Experts of a small language model.
Size: 13 layers, width 128, vocabulary 4096, 25.4M parameters.
Below are experts of layer 4 (counted from 0) of a mixture-of-experts language model. Rows are named router (the router's row for the expert), down (a neuron's output weights, with its number) and show model dimensions 64-127. Each number is 128 + 24 x the weight over its row's rms, rounded and kept within 0 to 255.
After each expert's rows: a language model's description of what the expert responds to; "comes before" lists some tokens at least twice as common just after its tokens as in all text. This comes from a sample of Wikipedia text that the model never trained on. Tokens count by the router's weight.

# expert 41
router [125 143 188 118 137 124  90 108 154 132  92 147 129 145 147  92 108  91 104 150  98 156 101 140 143 124 117 101  91  98 153 136 162 125 170 126 110 154 127 127 150 133  98 117 149 131 120 184 177 147 147  64 172 115 134 133 100 178 103 122 122 148  97  89]
down0 [114 171 109 138 116 105 121 120 122 169 129 129 105 128 116  95 126 106 110 148 128 118 121 155 123 165 165 181 166 149 142 138 143 136 143 179 102 103 139 122 133 104 124 125 109 149 127 105  72  73 155  82 100  89 155 146 130 124 130  97 121 102 157 111]
down1 [144  95 120 144 152 123 108 147 119 166  99 145 146 111 110 149 134 127 163 133 181 129 155 119 147 145 117 118 123 166 121 116 152 146  81  79  94 136 124 122 103  83  97 135 178 132 133 143 122  95 117 127 103 112 137 137 132 147 150 135  89 109 159 114]
down2 [127 114 116 117 102 125  90  86  94 163 138 113 129 118 200 148 138 133  99 101 128 104 122 153 112 145  98 116 172 104  80  93 127 157 123 125 153  92 133 158 157 109 143 108 126 174  96 114 132 101 159 111 129 119 116 140 118 128 122 124 130 157 137 110]
down3 [ 99 141  75 153 157  87 104 128 101 148 116 109 139 160 106 103 132 175 122  82 159 113 144 147 114 138 120 122 102 140  92 121 127  84  98 119 161 127 120 138 115 171  95 145 126 115 142 148 134 124 149 141 135 137 110 126 130  91 117 131 138 114  87 151]
down4 [105  53 102 104 182 123 109 170 124 172 147 104  91 142 119 130 117 116 132  96 193 144 144 168 167 132 116 113 135 126 129 128 108 118 135 156 156  98 110 122 149 126 139 116 127 140 106  89 114 181 100 125 137 118 119 101 184 131 144 130 112 132 135 116]
down5 [132  83 155 149  90 122 129 152  74 123 172 124  99 151 131 141 154 154 103 130 145 164 172 136 121 128 121 118 146 123 142 135 117 120 132  79 103 124 131 118 127 116 112 146 164 113 117 142 180 118 116 133 120  72 108 143 136  83 122 134 128 132 115 153]
down6 [148 131 127 155 140 129 138 113 155 122 109 114 175 164 131 107 146 167  82 128  78 125  94 161 139 146 115  73 121 151 105 174 140 138 105 145 138  94 188 163 154 168 158 149  86 134 112 157 115 125 124  83 106 147 108 130 115 145 138 144 110 125 114 155]
down7 [119 143 131  99 102 148  63 131 138  99 150 112 154 156 120 141 124 118 104 130 139 112 107 107 125 165 150 105 110 117  94 103 110  70 107 153 118 138  96  67 131 123 157 108 131 134 111 125 120 143 161 150 116 143 150 154 149 167 168 139 117 115  73 120]
down8 [136 109 101 133 103 112 155 123 105 120 159 156 112 139 111 134 137 109 171 156 132 155 149  83 129 129 147 186 138 139 189 119 138 126  82 111 112 142 134  92 159 169 104 155 104 104 131 134 131 147 165 130 127 171 107 150 117  86 147 139 140 121 147 122]
down9 [108 144 199 139 166 114 105 127 110 105 139 126 108 133 107  80 106 128 119 164 105 128 121 114 104 104 146 135 130  89 135 119  93 150 121 149 110 105 115 158 102 110 123 120 121 120 124 164  97  86 161 109  99 144 127 161 148 135 155 129 124 149 169 120]
down10 [126 147 120 131 107 169 174 103 149 141 123 118 181 146 106 120 123 153 136 171 103 101  87 111 107 118 155 118 116 134  91 137 118 175  98 134 138 116 136 129 133  94 141 114  91 180  98 122 137 150 117 126 137 107 121 123 128 150 167 140 119 132 119 105]
down11 [ 76 103 137 145  86 115 139 152 108 127 165 126 148  68 148 172 141 143  90 141 126 108 158 104 120 122 106 129 101 108  96 171 119 115 138 128 115 110  78 141  81 135 121 139 147 120 102 135 117 138 148 123 131 120 114 144 110 114 103 120 117 154 142 113]
down12 [114 187  87 105 115 137 119 155 151 133 115 139 171 165 142  93 177 113 133 112 133 119  99 126 163 150 115 173 131 112 122  66 172 112 133 115 122 121 152 120 212 120 105 134 142 145 100 108 134 168 126 154 151 117 129 138 145 130 160 136 156 116 143 117]
down13 [128 129 146  88  68 163  86 143  98 103 107 131 128 135 116 118 164 124 117 123 102 126 131 106 131 182 147 137 130 152 150 128 124 146 103 129 146 139 162 157 150 126 126 124 104 133 131 141 107 164 155 123 164 132 123 111 128 131 112  92 166 141 141  99]
down14 [147 114 119 123 173 146 108 133 107 173 183 154 119 154 124 153 122 113 125 138 129 135 118 152 148 142  61 111 110 122  92 137 158 130  83 153 131 167 131 150 152 119 133 157 146 128  79  87  93 146 105 172 124  92 136  90 157  91 136 118 155 139 145 132]
down15 [134 161 111 169 112 109 148 127 120 101 132 158 178 135 170 122 116 137 112 127  95 109  92 129 113 113 144 127 125 105 156 121  96  95 139 102  96  69 111 131 170  97 155 134 160 132 164 110 115 132 144 156 114 145 141 153 146 129 165 141 114 127 131 127]
Description: Month names and symbols
comes before: " ", ":", " /", "e", ")\n", "9"

# expert 16
router [108 146 148 135 126 171 118 135 138 157 141 122 146 189 133 133 131 127  94 148 108 117 124 152 135 112 124  98 139 140 104 110 115 119 132 158 181 132 147 115 156 128  83 133 114 107 135 187 153 115 115 125 123 105 136 133 116 176 110 178 124  88 145 119]
down0 [117 131 109 145 151 113 143 147 148  82 116 154 122  86 138 118 140 117 109 158 126 109 162 124 116 117 100 160 141 161 114 144 154 109 128 131  84 152 139 126 142  89 150 146 128 164  96 140 126 172  91 111 169 116 170  90 109 114 134 161 175 122 148  79]
down1 [122 114 153 144 154 152 129 128 154 136 131 102  91 123 105 135 131 132 102  93 146 104 133 178  99  98  92 138  93 144 117 116 120 123 142 133 119 165 117 112  76 122 124 152  92 122  95 132 142 118 124 156 107 144  79 113 109 125 129 136 132 112 103 125]
down2 [175 102 125 151 138 136  80 134 140 101  97 127 137  84 145 143 116 116 116 179  94 131 134  83 140 136 138 174 109 120 163 144  97 158 120 120 140 138 109 124 150 115 125 133 144 154 165 128 130 140 170 137  93 127 143  74  91 152 107 101 141 139  83 118]
down3 [128 142 141 134 147 124 114 124 152 119 133 104 154 112 118 166  94 126 122 109 120 169 151 148 153 153 120 128 143 129 129 123 106  77 161  89  92 138 126  99 104 111  97 126 117 118 127 145 173 146 124 122  93 174 181 140 141 159 136 147 131 122  78 119]
down4 [177 109  91  68 103 147 152 152 177 142 145  97 173 139 115 151 136 128 139 140 146 131 116 104 126 119 105 118 100 149 115 144 102 144 169 139 103 123 167 125 120 131  99  97 134 126 123 166 139 109  90 154 119 141 119 133 110 103 125 126  97 114 116 161]
down5 [ 95 150 137 130 133 135 148 158 120 123 124  60  98 109 160 166 127 170 155 149 123  86  98 131 117 144 167 137 112 111 146 144 154  70 130 161 101  93 177 155 174 123 112 114 160 126 158 145 133  76 149 128 168  55 129 116 159 165 130 138 149 129 167 139]
down6 [120 154 140 138 117  89 136 169  84 129 105  93 170  95  96 125 135 113 154 136 109 150  77 132 128 179 131 134 128 143  92 139 127 126 125  82 177 141 112 136  77 147 103 143 153 156 148 127 132  93 129  91 129 154 102 104 103 130 102 149 104 159 116 134]
down7 [127 114 162 134 154  77 119  88 165 149 111 133 195  92 111 126 135 130 148 113 115 156 107 147 137  91 127 129 159 144 149 183 106 129 158 111 121 149 139 130 112 138 126 125 176  91 132  98 123 155 130 119 124 153  96 118 100 119 137 124 155 124 160 134]
down8 [ 89 109 101 140 163 132 115 100 147 129 175 174 124 129 122 110 120  93 102 120 154 130 137 148 165 113 135 159 108 159 135  91 101 153 127 125 156 148 176 134 124 143 158 161 155 122 105 149 101 153  68 142 127 148 136 164 102  88 152 138 133 155 127 130]
down9 [118 149 119 146 170  89 151 112 119 132 150 137 114 160 147 124 145 125 114 108 110  95 147 126  80 153 101 129 147 116 131 131  97 136  99  85 121 113 141 138  97 130  99 205  86 138 116 168 132  90  81 167 146 146 129  94 125 141 111 117 105 118 162 151]
down10 [177 111 117 108 154 138 129  93 108 147 134 183  93 153 132 107 134 109 152 132 133  86 144 114 109  75 147 154 148  99  90 115 128 118 142 148 138 112 114 155 134 106 108 170 157 121 105 145 120 111 128 166  61 126 134 101  78 125 163 119  89 108 131 133]
down11 [117 170 126 107 156 136 158 136 143 115 123 141 135 106 109 134 126 151 126 132 124 116 115 140  96 144 166 168 131 155 115 143  85 182 136 127 117 169 144 151 143 119 140 148  96 148 119 124 123 139 132 147 191 124 112 121 165 152 100  73 112 118  92 131]
down12 [190 150 161 146 153 147 141 145  85 105 140 123 117 156  60  92 140 103 125 142  87 167  90 123 101  88 135 145  94 144 136 131 140 110 140 145 124 137 145 119 153  85 117 128 109 124 131 104 138 139 122 145 108 107  85 147 136 150 116 113 179 161 146 165]
down13 [134 127 125 152 111  86  92 164 106 132 130 107 152 129 122 109 120 113 120 108 137 136 116 154 160 135  99 118 130 168 149 134 182 160 134 160 150 143 152 104 120 127 116 126 122 145 124 136 171 135 131 136  82  98 132 120  99 111 153 130  89 144  97 149]
down14 [118 112 142 112 176 113  85  87 121 137 106 186 135 156 145 114 134 114 160 128 145  91 132  93 119 119 144 105 113 125 176 102 144 130 123 159 100 119 125 119 146 106 120 141 149 117 100 166 170 152 100 111 178 149 128 100 128 149 113 130 103 118 103 149]
down15 [ 88 145 160 158 104 123  94 133 147  85 143 152 132 159 143 128 159 144 117 112  88 170 127 123 139  88 114 137 155 142 140 139 146 160 137 130 107 111 124 164 132 135 119  82 152  67 148 144 107 116 117  73 116 116 115 102 116 111  92 110 150 111  83 113]
Description: Name-ending word pieces
comes before: ",", " (", " |", "\n", " and", "\""

# expert 59
router [101 139 109 125 153 111 142  91  92 150 128 132 133 100 102  87 132 114 131 148 149 112 153 127 123 149 125 132 106 154 115 120 127 126 104  94 188 123 165 145 119 125 152 168 117 147 128 149 154 170 159 157 168 132 119 138 144 112  85 103 162 125 148 138]
down0 [110 150 128 123  91 127 125  92 113 162 117 132 175 130 140 121 141 162 144 126 129 119  93 115 101 120 101 121 150 115 134 146 131 132 123 156 119 112 131 148 115 123 105 128 140 123 131 147 119 126 122 141 143 153 108 131 154 102 119 146 137 115 141 162]
down1 [121 128 140 105 103 118  78  88 136  64 146  99 126 144  94 138 143 136 150 115 109 141 171 137 152 154 127 116 132 117 123 111 126 104 130 146 145 119 160 116 144 105 103 161  78 144 137 118 131 140  88 128 110 125 136 107 110 133  83 137 117 161 116 184]
down2 [181 147 173 147 138 148 130 134 155 135 148  77 153 140 134 121 119 159 117 125  83 138  95 109 102 133 151 124 125 124 134 152 143 175 131 126 112 134 122 137 118 144 145 123 160 127 187  99  94 138  94 118 132 136 148 137 133  86 161 146 129 155  83 118]
down3 [ 94 125 142 103 115 132 122 148 121 153 120 133 139 120 142 166 138 158 178 156 110 111 150  87 144 122 118  87 132 138 104 172 134 135 105 134 144 105 155  87  93  84 131 143 147 138 125 132 155  88 136 116 114 102  86 145 136 159 108  86 123 102 171 108]
down4 [101 125 165 157 173 113 132 172 174 139 130  82  94 141 103 107 126 135 151 134 135 129 126 131 113 127  91  88 133 151 166  98 128 139  98 152  74 108 129 126 120 133 144 131 107 128 148 151 110  97 103 166 145  85 121  71  98 132  76 106 121 141 192 151]
down5 [136 142 123 103 118 112 119 130 122 141 140 172 119 113 150 148 150 127 106 137  99 147 148  97  84 158 142 120 137 168 115 115 130 149  90  80 120 122 133 134  82  76 158 138  69 129 102 128 157  91 152  82  91 177 124 130 114 126 120 150 150 107 117 188]
down6 [117 131 130 173 165 128 100 133  83 115 132  91 149 140 115 116 118 126 139 131 157 113 129 121  90 132 143 146 118  91 165 121 116 148 136 158 130 148  93  99 138 139 149 126 123 113 108 134 114 156 114 155 122 114 156 112 111 162 140  94 156 150 168 162]
down7 [183 147 101 120 128 116 107 130 121  99 111 156 130 120 118 130 144 143 136 117 110 111 156 152 117 132 130 121  97  84  74 112  97 119 123 114 138 111 146 178 144  89 131 112 107 143  85 157 138 146 126 147 109 130 128  74 116 120 131  82 149 138 139 130]
down8 [107 168 146 117 143 105  65 178 157 112 176 117 114 138 153 114 136 125 116 140 137 110 125 127 112 178 152 120 106 124 113 113 103 144 125 132 182  96 145 111 134 119 113 129 155  70 121 107 155 143  96 129  98 200 122 116  97 155 134 152 128 116 137 131]
down9 [135  96 115 120 114 114 112 141 138 148 104 141 120 121 151  98 116 131 147 119  95 120 136  81 121 140 148 119 177 106 124 148  99  82 145 171 156  97 119 124 140 136 145  87 117 156 137 130  83 131 114 116 142 136 139 130 154 165 118 110  85 159 109 143]
down10 [129 107 134 168 130 163 152 112  95 152  96 146 119 137  84 140 143 179 142 133 143 162 136 140 121 123 169 111 130 149 142 164  83 108 130 135  82 100 120 107 142 125  91 117 161 120 127 152 130  84 113 118 148 139  83  98 131 143 152 115  97 102 138 100]
down11 [148 132  97 117 126 136  92 113 101 125  87 127 120 126 127 133 105  83 129 139 121  87 112 102 129 162 123 145 133 108 123 136 144 147 127 166 144 155 131 129 144 165 115 107 108 138 143  73 119 171  97  80 134 113 114 118 146 185 155 126 174 134  59 119]
down12 [128  96 103 146 112 148 124 135 165 130 148 143 138 136 104 145  87  82 170 106 152  96 127 128 138 107 129 130 174 144 114 122 149 126 156 175 153 148 147 144  88 116 151 121 104  99 145 114 159 134 138  93 147 112 135 139 143 169  90 183 118 129 109 171]
down13 [117 166 158 120 116  79  95  94 131 120 176  85 129 169 141 143 138 149  98 183 113 143 128 144 132 132 100  86  95 155 164 145 108 127 108  97 134  85 117 121 103 113 162 124 124 150 143 113 106 105 153 127 106 147  84 119  92 111 122 127 147 116 133 126]
down14 [135 109 142 127 149 112 123  96 106 127 123 123 126 140 119 112 161 142 121 133 135 141 127 164  79 150 207 103  80 151 158 122 140 123 125 153 165 170 146 111 117 122 127 127  66 111 150 144 121 118 111 101 115 166  97  90 101 148 133 100 120 150 180 101]
down15 [123 133 146 157 152 144 123 109 152 119 133 164 152 154 158 123 165 169 115 133 101 119 150 137 109 141 128 115 126 129 121 112 153 142 121 113  65 134 122 143 119 145 111 144 127 149 147 149  96 152 143 137 135 168  99 124 132 126 166 169 165 106 106  96]
Description: Spaces in number tables
comes before: "201", "1", "0", "200", "2", " |"

# expert 45
router [127 113  97 169 142 173 130 131 136 138 113 137 124  81 140 102 123  99 148 118 137  90 138 138 123 123 120 128 123 132 136  87 162 130 142  92 197 118 107  80 136 130 128 119 150 130 133 170 156  99  88 126 168 122 132 135 149 172 122 103 109 148 135 127]
down0 [120 119 135 104 141 168  89 118  94 113 118 139 117 140 111 119 117 145 107 179 102  93 163 123 167  72 100 106 152 123 104 150  83 118 163  79 145 118 121 127 116 128 134 153 124 115 137  91 119 148 109 155 101 113 156  67 157 124 160 111 169 123 153 164]
down1 [ 76 130 171 135 107 138 134 112 155 127 110  98 101 150 127 128 125  89 143 152 136 135 116 133 133 168  96 150 112 106 160 129 135 168 106  73 109  89 145 181 145 118 158 157  84 158 125 118 105 109 168  99 128 169 171 122 128 138 133 148 146 147 106 118]
down2 [112 149 117 101 134 158 140 141 156 160 150 103 150 117 146 118 158 161 135 134 172 118 148 135 142 113 105 112 124 134 111 118 100 120 139 115 120 156 182 150 122 110  82 125 104 137 101 104 151 138 140 131 145 105 122 164 135 105  99 172 125 125 153 142]
down3 [144 103 119  77 106 122 154 146 160 132 153 138 121  95  99 176 145 163 182 114 135 162 116 118 142 133 122  89 109 178 133 165 104 141 167 131 120 123 136 107 123 119 126 140 145  91 140 129 128 136 112 116 109  83 125 118 101 119 171 114 123  94 149 134]
down4 [147 101 119 146  80 146 130 138 139 118 133 138 153 129 164 114 133 102  95 128 155  99 112 153  72 146 120 130 120 122 106 120  87 114 108 106 114 124  86 120 159 129 135 104 182 142 101 159 163 173 148 100 100 125 133 131 145 159 165 103 123 132  83 129]
down5 [116 121 168  74 113 125  87 146 154 130 113 158 158 138 156 176 112 120 147 148 170 116 121 124 122 158  85 112 145 137 126 103 123 134 132 129 108 158 131 129 116 101 118 127 126 109 149 111 125 160 129 118  99 132 165 152 134  96 120 193 100 147 138 130]
down6 [130 167 100 121  92 133  94 126 141  92 129  94 125 145 109 127 119 100 124 121  80 153 153 119 132 153 159 114 128 108 111  98 110 126 161 138 135 113 177 167 109 151 169 134 115 106 157 139  80 142 169 110 139 108 128 133  98 100 152 147 139 113 130 148]
down7 [171 123 164 143  96 101 119 148 153 162 106 155 120 165 123 125 132 124 152 112 137 131 120 120 150 104 131 117 125 126 128 152 131 134 113 140 149 133 150 126 171 127 148  82 127 146 110 144 101 144 141 122  67  99 107 137  78 123 142  90 136 204 125 107]
down8 [123 124 154  82 135 112 153 109 125 143 139 134 118 117 125 136 133 175 143 132 132 128 149 137 101 150 126 124 117 127 110 154 128 143 118 149  92 150 172 134  86 158 109 100 100 151 135  83 142 150 116 125  85 137  74 110 108 139 110 164 143  91 161 103]
down9 [146 142 108 141 145 123 108 146 145 105 100 117 123 119 108 156 149 139 165  86 132 139  87  95 132 135 166 135 162 125 125  74 101 134 148 123 188 126 105 121 171 179 111 145 123  69 160 129  88 122 137 144 115  89 148 141 127 126 126 121 148 133 111  86]
down10 [130 120  82 106 166 133 119 122 100 100 106 129 139 149 145 121 119 121 161 132 136 129 144  70 128 109 147 141 107  76 151 117 158 132 125 143 143 115 118 130 137  82 146 120 131 113 118 104 164 154  71 109 134 155 136 146 108 142 118 153 171 145 140 107]
down11 [162 130 166 125 129  94 119 150  76 147 128 171 109 119  88 156 130 142 161 103 125 117 135 148  84 158 152 170 102 143 142 106  95 127 121 103 108  85 147 118 150 115 114 114 105 109 141 159 125 137 163 199 127 102 132 117 114  71 153 112 106 154 118 121]
down12 [147 127 137  22 132 110 146 124 128 116 122 133 131 185 158  94 145 119 150 113 129 142 107 137 133 165 116 168 110 165  97 135 105  94 131 140  86 181 124 136 132 132 106 119 106 141 104 128  94  89 115 140 137 107 144 129  95 141 115 144 140  96 157 122]
down13 [127  95 141 127 128 172 129 105 129 114 139 151 140 148 151  95 157 168 136 127 128 158 110 193 171  83 124 119 166 118 172 133 109 126 120 131 119  92 129 101  91 140 129 110  93 153 112 153 130 148  76 114 120 129 198 132 144 138 114 115 161  68 158 124]
down14 [123 127 113 104 127  94 113 100 155 108 134  91 123 104 143 153 112 122 138 130 154 113 134 136 121 205 131 135 115  83 116  85 147 117 156 165 141 182 144 109  85 145  93 119 147 129 161 198 117 115 124 111 118 170 123 137  99 126 141 127 155 126 159 103]
down15 [123 130 172 120 138 112  81 161 120 152 129 145 137 176 140 134 165 140 137 135 147 106 132 164 128 114 126 112 107 118 132 101 120 101 123 117 129 112 120  97 132 130 110 119 146 162  73 115 182 108 108 130 113 142 121 124 147 137 147 140 109  96 160 127]
Description: Numeric punctuation and units
comes before: " ", "201", "2", "1", "3", "0"

# expert 10
router [ 97 133  95 103 128 100 151  91 144 110 149 172 114  99 114 111 117 102 154  87 153 106 153 118  88 143 129 149 109 153  95 109 164 135 143  96 176 104 160 138 116 126 137 117 111 183 114 157 129 162 169 151 154 149 146 116 144 101  76 110 136 154 154 159]
down0 [109 108 116 112 135 136 119 105 133 139 133 159 160 162 115 145 119 118 115 166  98 102 167 168 137 141 128 150 129 139 156  83 122 190  90 141 162 161 120 108 141 111 131 144  91 138 141  97 132 139 145 112 170 130  97 113 126 115 104 119 137 154 144 139]
down1 [136 125 128 119 140 172 173 171 124 135 122  72  45 119 126 105 117 138 136  79 148 152 141 101 132 168 149  66 127 120 126 110  91 107 120 123 137 120 130 119 160 132 136 113 143 136 138 141 131  99 139 145 118 166  85 114 137 141 150 160  98 114 161 107]
down2 [119 124 124 138 136 113  87 133 117  75 122 110 134 136 124 141 142 123  98 112 110 163 130 121 109 159 144 125 148 137 151 115  91 160 111 135 129 124  95 155 143 156 129 102 155  88 141 117  88 158  89 118 118 163 115  96 148  84 157 166 120 116  98 155]
down3 [ 96 120 132  98 148 136  93 144 110 139 125 171 129 126 113 125 134 165  95 134 130 148 141  72 143 119 144  91 103 112 134 144 129 110 109 145 107  90 100 127 114 128 161 158 132 171  97 152 168 138 154 146  88  95 103  97 151 163 133  72 127 114 164 122]
down4 [101 175 147  92  91  92 146 130 129 147 131 105 144 134 132 119 177 189  99 136  73 143 118 102 151 131 130 109 136 132  76 183 106 130  85 135  90 136 154 152 119 129 136 136 154  96  99 100 138 149 142 157  95 127  98 158 100 114 168 123 135 121 131 130]
down5 [150 133 107 107  98 122 139 162 110 131 108 142 137 154 174 141 134 159  78  89 126 107 103  98 108 124 142 123 175 166 142 145 123 133  72 109 133 119 106 158 137  96 184 100 112 126 143 107 133 132 126 138 146 114 168 139 170 138 138 174 157 139 131 140]
down6 [126 143 161 124 157 134  98 155 129 139 143 119 165 156 120 151 139  94 126  96 135 135 128  96 103 158 121  96  94 130  84 125 125 124 125 134 214 119 115 160 108 103 130 183  87  99 112 148 118  82 144 158 130 137 119 106 148 110 131 152 116 136 171 117]
down7 [174 131 140 114 176 139 117 170 101 101 131 125 120 157 129 145 143 129 163 149 136 165 142 138 178  89 119 138 102 116 140 139 140 148 124  93 105 131 150 142 130 177 128 104 144 119 130 152 125 123 126 160 135 124 141  61 108 119 169  92 164 125  93 107]
down8 [175 124 134 141  86 118 109 102 133 114 159  85 162 107  76 136 104 122 152 150 142 112 124 116 122 119 161 179 151  78 145 182 136 179 137  76 122 150 148 136 122 102  99 131 182 138 116  99 136  94 113 135 154 172 153 149 161  96 172 152 118 123 138 149]
down9 [175 157 146 130  91 136 132 169 118  78  78  99 174 136  89 101 144 138 194 157 105 124 135  73 133 130 166 116 114 157 131 133 167 129 138 105 134 107 105 115  92 141 114 120 132 111 167 125 125 127 120 143 142 110 137 103 116 164 117 144 159 132 139  79]
down10 [123 113 173 142 170 102 128 144 102 121 122 127 143 126 139 152  93 108 114 145  77 140 156 135 105 119 120 141 124 102 137 132 114 142 178 135 109 141 119 177 129 128 196 112 144 136 146 104 153  88 112  94 135 158 130 177 100 123 128 113 150 112  96 125]
down11 [131 142 126 130 115  85 128 152 119 126  93  96  91 122 112  88 124 124 116 118 108 126 104 169 106 121 164 155 107 116 118 163 132 109 148 182 115 126 101 136 167 103 157 118 135  98 115  93 126 109 167 122 128 131 143 141 126 138 114  92 143 161 152 126]
down12 [118 147 149 123 113 123 115 134 122 140  99  94 103 137 112  97 149 173 152 137  72 137 153 112  98 153 163 108 126 131 129 140 139 132 148 167 113 115 145 100 132 119 110  80 102 137 130 136 108 114  83 117 137 145 111 114 120 124 135  62 153 127 178 114]
down13 [134 154 132 104 142 148 132 122  88 116 126 117 159 149 145 152 157 120 134 116 139  82 135 155 154  87 122 167 147 136 131 119 108 137 102 158 147 151 140  98 150 176 144 111  93 150 106 151 125 152 118 132 138 136 168 165 143 114 114 151 109 182 143 121]
down14 [121 117 122 115 120 102 156 116 134 116  80 131 123 131 115 135 138 137 157 114 139 148 154 123 153 133  47 112 168 117 110 173 108 126 135 112 126 152 112 138  79 125 153 130 112 148  98  77 125 100 148 124  76 120 143 157 105 133 113  93 143 121 135 141]
down15 [181 171 152  98 117 148 175 156 120 103 130 160 143 126 163 106 138  91 127 134 129 149 154 117 106 148 152 112 115 133 123 141 149  90 159 123 150 114 105 179 136 170 157 120 183 136 134 130 123 148 136  94 149 127 136 120 113 109 174 127 117 104 123  84]
Description: Space before numbers
comes before: "201", "1", "200", "0", "2", "202"

# expert 25
router [138 148 122 140 143 176  96  76 133 129 134  91 129 113 125 117 135  71 147 136 120 172 134 115 120 127 139 140  95 120 137 156 144 122 150 150 129 134 149 100 122 127  84 112 135  79 126 148 110 173  74 144 148  83 123 142 126 120 111 177 113 107 124  93]
down15 [138 129 145 118 147 119  98 131 119 128 127 137 153 110 154 113 167 129 139 153 122 126 172 127 142  73 165 122 105 126  99 126  60 119 109 145 140 150 112 157 161 131 128 133 110 169 124  91  92 128 110 132 135 172 100 128 140 145 143 145 131 120 165 173]
down16 [ 97 115 158 187 166 105 121 140 120 122 140 134 124 131 143  98 111 137 153 121 108 135 150 100 105 117 101 116 101  83 149 115 157 163  80 163 108  92 129 120 106 147 137 141 187  78 164 142 119  85 135 142 116 146 130 123  78 150 118 105 151 181 145 114]
down17 [122 151 108 123  94 142  83  66 130 157 149 134 155 136 156 144 116 156 138 102 167 161 127 142 132 148 133 148 107  98 109 119 101 130 127 114  88 149 141 157 129 119  91 169 135 108 103 109 170 157 187 130  72 153 128 115 124 125 131 109 144 131 120 123]
down18 [116  87 135 126 131 110 180 126 122 144 100 146 124 110 141 125 141  89  84 132 123 135 109 147 144 109  96 113 173 161 141 101 131 131 153 150  95  93  99 125 144 143 150 179 162 125 104 109 175 121  77  91 105 150 122 108 177 146 123 117 177 147 140 141]
down19 [108 168 119  66 117 107  77 156 112 125 125 151 132 128 181 171 150 128  82 137 130 130 138 126 122 162 116 104 136 113  94 114  95 163  85 134 119 119 131 139 166 154 150 114 156 111 130  95 133 167  86 126 147 175 116 138 143  96 106  88 156 146 136 113]
down20 [123 177 161 134 109 116 100 160 117 154 160 153 126 125  93 125 127 118  86 141 123 139 130 117 136  94 114 104 160 132 122 103 155 151 153 111 110 132 136  99  88 171 121 100 183 118 152 100 107 138 168  87 156 123 122 132 110  65 123 137 121 101 137 173]
down21 [136 124 109 104  98 119 133 146  93 128  65 148 107 163 170 124 131 130 150 139 114 128 134 134 110 144 126  91 146 160 148 152 142 158 108 120 154 147 162 121 131  89 154  80 119 188 147 133 101 110  97  66 134 118 123 109 102 114 151 135 129 180  94 144]
down22 [ 88 160 106  91 114 117 124 130 132 143 120 112 105 137 135 111 121 163 139  83 146 175 128 125 157 129 167 132 190 130 131 102 129 143  95 114 150 159 122 137 110 135 121  90 162 150 171 108  92 134  95 119 125 111 137 146 118 112 105 100 117 127 118 129]
down23 [125 136 141 118 103  96 164 132 129 122 146 124 107 133 127 114 139 123 127 121 140 134  98  97 111 153 144 119 136 160 144  81 102 161 132  83 103 114 148 148 132 134  97 149 154 131 163 118  93 107 128 139 173  99 152 122 130 136 140 113 147 132 112 107]
down24 [144 134 137 134 154 132 136  85  94 121 145 141 201 124 115 136 133  69 111  96 122 165 113 124 119 108 106 125  81 161 128 151 104 158 120 119 158 110 156 119 160 149 153  85 132 123 148 126 138 120 101 147 109 128 166 148 140 136 131 125 144 141  88 170]
down25 [114 140 130 141 158 110 117 133 148 137 118 164  95 123 131 126 133 115 118 194  95 105 128 144 145 134  73 149 104 172 106 143 122 130  96 105 107 118 117 155 108 125 164 136 127  93 117 119  95  79 158 112 149 132 117 130 116 106 120 140  84  89 149 130]
down26 [145 146 151  80 132 160 123 168 159 131 140 134 175 153 113 156  80  94 154 131 153 112 147 150 129 116 105  87 137 137 103 110  95 130 139 152 108 104 128 113 119 126 145 130  99 117 128  87 129 124 107 149 139 107  97 104 137 142  81 123 109 109 120 153]
down27 [132 104 154 179 125 140 145 150 164 127 150 157 170 109 143 142 128 149 149 143 102 142 136 172 164 110  97  85 181 147 159 104  99 113 130 160 126 112  76 114 115 113 175 132 109 135 122 129 163 129 131 133 105 109 131  79 153 133 140 124 121  85 124 104]
down28 [114 124 106 103 111 180  96  87 116 124 124 131 127 144 101 103 128 147 106 108 119 134 133 137 164 101 112 161 115 114 125 137 140 113 114 141 117 144 135 160 124 124 132 116  73 176 130 174 128 109 154 134 125 139 132 166 141 111  97 120 112 147 147 137]
down29 [108 110 107 133 136  92 122 141 124 171  90 163 129 122  96 107 155 145 101 113 152 123 167 116 131 131 129 116 110 127 138 143 116  82 128 137 141 129  99 105 115 119 115 100 153 106 104 131 152 141 138 121  81 156 181  98 162 123 122 125 109 113 164 131]
down30 [144  94 145 127 151 109 156 127 144  87  96 105 106 139 119 123 169 121 138  91 129 133 154 146 151  93 149 121 126 126 129  98 111 146 160 116 154 149  61 136 127 141 100 103 174 144 135 123 148 148  59 123 118 117 118 120 137 111 162 105 131 130 104 144]
Description: Table cell separators
comes before: " ", " —", " −", " N", " A", " L"